python train.py --num_hidden_layers=13 --n_experts=64 --router_score="softmax" --routed_scale=2.83 --router_z_loss=0.0001 --init_std_router=0.0128 --lr_router=0.00106 --vocab_size=24222 --batch_tokens=[32768, 65536, 131072] --dataset="wikipedia_en"
Below are experts of layer 10 (counted from 0) of a mixture-of-experts language model. Rows are named router (the router's row for the expert), up (a neuron's input weights, with its number), down (a neuron's output weights, with its number) and show model dimensions 576-671. Each number is 500 + 40 x the weight over its row's rms, rounded and kept within 0 to 999. Numbers have three digits each.
After each expert's rows: "comes before" lists some tokens at least twice as common just after its tokens as in all text; "comes after" lists some tokens at least twice as common just before its tokens as in all text. This comes from a sample of Wikipedia text that the model never trained on. Tokens count by the router's weight.

# expert 52
router:479486495460447572408469441508551487521484559519560541538431559485463438476537557397535497493543569528466489497509575471464500524549539534610530530452465451503499562480528569515471500545504440520456435595482546459543443483573532523476499534500530581475568507548472525466474476501577474448
up0:520446486475551534471501466530447477495496550466563428487523443513524483454527538510438554558533547484521528545555588499493491515502489527471555506447487527447520474492536553494473463420568497500489495498533563487484554469484432499497493459499502535498496524511561518545517590511533516522
down0:535522511524458506483433454528539522498547504513477480424564581441403488517426484504444496540478595494445499512527471551538534529432493490489502499472538539487478500541479551584523472548459480562532464493463480519469558494542474552562545472454453496465518527541508495496571454480552462454
up1:497498509533502530457559450546582513436439434473507521476531537524494512496470547514540509374539511515536462591393489488541474523518515511441525521450492515514525504536478616463534547518470513513489509565508493489493481476488468509464464535515519580493504518530495491545539446459560473457
down1:543502432491506544520493545540450494491574505501638533456457472498573465468443537477488480525520478496560576468468509476514466490498483511505565516526495500437440518467396546524451460526441502442597563512524531543472520510493488524446509368579435488526483589481519496503444477388540507505
up2:444462472533497504436512421476526552514589491498521532510490504494509508580420521490507564531551524488462600477531522488506444512475496454531513511486480440443446542479481527551525510493502494528498468534506532488574594530528570498490572484498526524491516571415523596500471492469448480528
down2:488432504477494491436557530506480500423531461472515470536434409534566544557528526547510502522530500436537549511578509503439464448549538532445445461524502525526526521514521361529499452525533473457516481435485457552543475546516565512483444463558456550473524558572483549471523486538501515482
comes before: ":", " /", "°", " ft", " name", "):"
comes after: "-", " •", "W", " ft", " Time", " Full"

# expert 30
router:505496514482500553476500371507554600499499517526546478487433542572493519548521521488520501490541582526576548537579529441478555531491498579537500500494481542461553487494520618463464485466493445453593439553480466466457465492546525525440487504595512499527571577601555503468495539483519485514
up0:516512520518527502430512478505572588485528512506527530425537429524507427490514527479505583501469537516574500547575505491502558468559505487391457480504452458415507542556461524496456433487569451476456476520441501519535524494417533543469555510585510513510534556589501485534499486547427498463
down0:458431513531439488487530494474454540469550518488498466512439517516424497473487524558471501506540460479540500440496509457452534456532428496471436491461541488473489490505597486427532467492497462475502508542468515414495464501436484552495488498578476484512540472545458454430471461583514494502
up1:467518503605505520467470467516454491513426477491503547452564496480439523534556569525440490516481551532528474496528514529532511512538599503531460536469546494514525511525541476617503481538502445475569513516509492437515510507534512465459516533498474573478495499458542570538424492498487541448
down1:510579581455512486510453499497524492546492463460560551501487401453479412454480412500449572499418496571529469486490444519524471463446483472456474512500512524533515548494511493566521487474504504528491500479508474453488496592463413480571526501560507494471496477531528515509450512515486500452
up2:424608539527483536534501446507487558475496533523497540527506516452567466503485425551509501507518499413492520543579521425580501503536555541491550530534501492420525526525565518507523551543531549516510540516486563510521449475524484436503507518488419477500527480474515437461497520511465471477
down2:464494490516458493526502543402502518498562532461514496495445503492420542513498523507495473451522489484557527457515509516543497430563459550466439506482555525431500495568461513483532531527497524571442435473474420518474517497463452505536530517508520584465428618463554527491549552453485481516
comes before: " 0", " 1", " 2", " 3", " —", " ."
comes after: " 0", " 1", " 2", "0", "1", " "

# expert 37
router:472489513525474502458482492546425535452555510549562550391469472470490550471558492512503451525487552500483559501518553510511466487546483481483486512530479447488506578494505594459455432513512482423533513559472495524531505461566580535484477539501561519477590515488510601504580592469523443496
up0:498450517531514493510516508504463539572514454529513491537509527514448417465500465480487492500561512531504552494486529517470546513480433471494487456530513474419501443539531527584534460579463462412487457502461540472491520475535508516424572533538449523510485487481476503439480543417548533469
down0:532520516510511573568551537421510552461491471496506518434468550476446484476510516548538491462486425466469500534519515524449450472486469470465522460476481448537506413489499523497502503467479497501580515486483500504566552463482530473507486563523493596471549535545398527490463446499568495508
up1:536523514527482468458533538578520415481492477520508407503510476522491537470535442444519397492512551536497456429542482496523431530522481537496536509460497521487534470510525542542430571485533552501508525502480507442485465522463515480559485512473517500539574520494389534413498485470450517500
down1:440501528466456441479498584444474561541517433499412529555524467485524533482491532530499554483545452483502420380509415407477478575464477476587511480578500447551540499585565449441501511450524484523509445518513461486541399529503493544522547505514468467502564538514511483567453491487503445538
up2:498548527496446463504517500505505558469543492537511569413481534476463532470488541461562538432533479493555459513520525512522448440497516556498500508463561487438424451543471509497422523576541457497485477477507566510503525449506529486402500613554542466561455499517502488549526503535575468525
down2:494502512512575512537446571469496458514475556539489512522569529422528470445520435568492494522495334441525526490459448483462520484532511488472567534539495482558560490591520506499479503444514535501525546430488476536545499567506486458508491482442506551422561571483485485581579514532504511491
comes before: "==", "The", "===", "In", "On", "===="
comes after: "\n", "===", "==", " ===", " ==", "===="

# expert 46
router:504479498550477478529467436427499497509508494417497558467515576472492558513519564546492417509489554516501476578505552599515515494488462559477497515550474511540524515477462567480495446493470448522569498503472458579512455513499540531528431510558531476514541527479529521554520532539534439530
up0:532439541462520526507490568416461510572497429580537448526514540469471483550521502431532504447550543475569509522470522511483532470489603547438523469528438495450428566527527547493490567492474460486459444428446495527518511466457508492495454542509548493566496504510602487459525511538465487527
down0:572501460484484433441451482460500569525514465496487539514501438500511516526446493510486535502463601563495539550430539494506443532467506571466470521491538516558468490552421540430576533550438430501483515506506487513488478486503504545542522548462505460494499566511468500537495445601556454530
up1:478505527461455506495500532570465478543503514524469480397518485536474492419445452513540473543467497482499529509499531523529490484487508489533505520483466520493512507546549542519509493593537482559493435467496465495446476530443515452427511568444520495532568558473485442536507527523474485422
down1:473515464517451526481526520487426464477473504536534515455494455508480551478478520488449520483500437393497441470461514485526539499457452489506514535484499467554533506479454444507449455393539532603496524528532470616538515471485548482440473428465477500489510509504490525466462507514433518465
up2:465449523525473489546451468442565503477460476459547448422473442484543549488529577523435457482496548455477454528522579491443575469524532566412512482491511423519449493442490567563460567520520543494483492494533532526514472454516480463483542468488455460497500486558499439558499539523543578540
down2:557420448579503479491448449489501433505427459581503502496494505432492552463454515450546525542484479539543544426473506440504530429491563546499524460526517492496530509503448488540534482455589492364504450460586616497508496512487543455562487536544464494465497531427494496522575542450531516412
comes before: "\n", " |", "N", "°", "us", "″"
comes after: " |", " ", " =", "|", ")", "%"

# expert 60
router:489457536562496525486471473445509488565502480535480541465507464559466559591479521548514431454467571473561542481526537461523489418536440496454471529477474513481541535444468507510486488441510503495458523496499518456554416503494514529438559530460556529487519572508536524473505493465563491600
up0:462480513561464505512531439515507494529477511512474472449440541479586590546543506526586525485516547473450526556510561495513491488525458528514496459491505591508527487461469551508440499466520517466510473539460500499538571497506500531549535443455445495558519522378454564503538528561523519536
down0:485580497509495481491490465500506450506531531519581423478502558503540501483448555499489456521509365574553456530483415574487517475493456461500524486497487452503545501513532519587478493500472501452510525530498415518467425500510584543485510449500468443552415504540531466505560463504534497457
up1:430500534499556499486448533504541562462539501545464507458554511567549493573488516548489425489453518475481572489535456581535557517518453501442486489472472489517456451416490553570499532491542536496474504513510545477523531465508486564542423512480490483498466463423444514494493483482493462461
down1:475501538430588438494459535466450495425502536567483541482532503508547525528395518501450494495457509552513510524507455537542518548498537522557509521486503542492499522527474546541536508518472561521538501498493443497456516441501514454511502530513483535520509492501452504462542487501520520494
up2:525540499500462499483562472493415511576492531505551515483501471569458499462544503558481502550561499514555542529496482465474558553462470509440485537496504516552533442498486473541488495473525514515423573489509581443522499525517535504444489528498496489504454536535508567469531493353507454497
down2:426494496491535443523505502549501451488396560505481483533482494481510466549555468515521525507481484539460498514535525546510476525478482594535553522540408472566519517550482466420548479480534462534509514425504460453508486527476560501566530505566487491553536522492520507437506506527514498533
comes before: " |", "–", "0", "1", "2", ";"
comes after: " |", "–", "|", ";", " 1", " W"

# expert 38
router:560499445523484495446500446509467508567443492495591499491538516511495497527461610467534504510572582537474501532459553458430489509531522529517492512516496466507478470464481513539472547509549421496533495464519501440517461392576526541410519510526542543488485502484556501508531472510508477583
up0:558520519480494499480500525504555510434502434523462498559495484468505469454523481426498425476460522503494494559451539495459490519496488508509491418470524488484498568431474510456494472541473526455548534451548410473519514534536532536432476485573447471497516491478487470476570482545526443547
down0:445474580476468488529491436468485522530512465490456548507513506554530482511555472474527460566492491479509500488505465559512510475520456508496439462545526553597564449491410495547590478481507472535521583468421504478538542558479509491507469547486422500523566520381493563449526509520593519516
up1:522499543527562495411492434514550518504521448498532489485503472522413511511540478535529482523525513505509486544479456480570494569502517512507520512494490521540554495522465512483474534491487521530511455510557471506515519426493531501458468496515435501480486460507487547516517472473540411512
down1:455592510511521440485502552472559511514502511520452476548528543529490519498466510473436468484545567464530454573451525494524494443534488458563488511524489520548517514502529435552515566529475522513536484511524542443493489434492494484487491417578563394443522429516587473491514515550453529416
up2:437504507493475505460429522467579498539623517522453477504531537460490517510524519490522492494507512501419560566542476521488471533547428529505469530566526430594499515489524580526468479464523517509497572568478568578485495517497562550461554502471508481447571522501444511529528384532532464436
down2:575483461562476492518510551554522492426454468549487445564565465472463558507512483476505526537459449529493562420565454514504503491501505512500501477556504497477478539499563499433512509525529423417514508504493546437468515528461500530443538437577448560493519562490461532473476562452483479533
comes before: "==", "=", " ==", " |", "===", " also"
comes after: "==", "\n", "See", "===", "|", "Early"

# expert 48
router:555488513452546506424452469466478519554462528565523511508523524488477464497444487494552519479498552602547561565495575565415535512477474485491510572501536497563589487522493568446541538499502437444543512534471508523491446490518491580515491519559528560444509524553526529514550523526516529489
up0:497502510482505402483448532517529513447437572554517512525488436509434443500504450528516433518498515507470540441534424493459443414556464520496516561462495496514572554470495567498492533500498454464516478542525476395455458521503501424523518445575556520477508510431450495483514456460524579491
down0:477486569544529458470474534532531544527581511528464497556498492401535473501447559569486418468536513441471524565497484445463468485501519508576497558459447464456440507438517462457447498488519487510527508410462486520496536479477495444442519529525506493504534526478480570550516503555416500540
up1:514523563500482448518477490535409479525552517507478503530454431517550528413446515543528472568415563447489476516489483506466524472451549536469483458485432491491496440492510450501510532569481542586504509513518447474530494551550533460459520550451512500432464523463542571440498538446495487543
down1:543555554580403408522498578508502443491496492478456472462471452461489449453555515536390535465533529430494446529566537526530521459472536567534515471497477477473471447531488448560479524495480531527506491497522519539517413520477467496523586531525522451555455528521423472450505471580507520491
up2:561407526471480506474540513507487508476484546535491472525416472454500483500504592477454510496493560525548575468585501588444534408460487490483463562500575467512518451446449467534460507500510444468452538495508525546568438555580532445490468505511450535501509470500455591503492562492505419543
down2:536420458490434525513539548480484507479508493490524584469462456497502493537585538529524501513549457534497624535484444481505542515505436506519442509494515487544472463504462401511462478491529595493476488537551519505484413466505464461492474448454445480535508514549479477465535463491490417504
comes before: "-", "|", "\n", "ung", "ong", " China"
comes after: " |", ".", ")", ").", ".\"", " information"

# expert 12
router:458519534519458516489457456367498520555476517550537525554497481539519542525474547584475496468489563513526509518525518505447477492524485503547528520485526478525521576494513517524517479488491517446457475555461521475496493477560519505514594512487468503471532518446536550559540570490415446547
up0:457501530490487521482519509486518459513498437506511508480449572506442577457550475525505465501484522428489514496498446489535510480475421458529484537535468443529533498417515440576521499470481497409431501541469516513479493513557469482591524466529541478453524511506552421514617510490445467437
down0:534425520545442497455439536544546449447480396516535550536533469474512456475508500551422565570499471566508476505467487551468524427518460454595499517438500487434432496516517502477560535593475542515518524460454509487494411555585512492591481344553481452517553532497521533581514531478513529484
up1:513480509458418564477536426445495522524449526462528533493542555533509426492493524530460574489485528559472436498517561546511476444459429530546465491502545513543459537460517515472462476463463480480486521496534546562575572514491503468485455500594507476441446533470419511530567509534542556475
down1:489515568458498472561528500541479445570486485504492480578522483496400524483478427503536539500550471506527517433489479484526475513465553495551448503559475527569448545512580485535553501544565472554495539499571476455463460430490479440453503542503445494498539503526504517569451408469459525524
up2:521443554501474552460468477486538422528581546471479551498449522536539473477468589543535412492509557493463442518399515493528514464580557444556528483475527561475472580530479503495523486508506437468522519598433526415536436428508542539617539481430499536465454470531520536484451515462503497533
down2:531420435525507494546538553484557498459498532511519518491374481543581517541532498489497567469522520528470505562505494489536525530484451529416434516500512502470540481493540456495536460490502461455601466461488492505500558484514522494519462431485510487519444523434534468506460505539524533379
comes before: ".", ".,", " born", " –", "′", " States"
comes after: " |", ".", "|", " (", " \"", " et"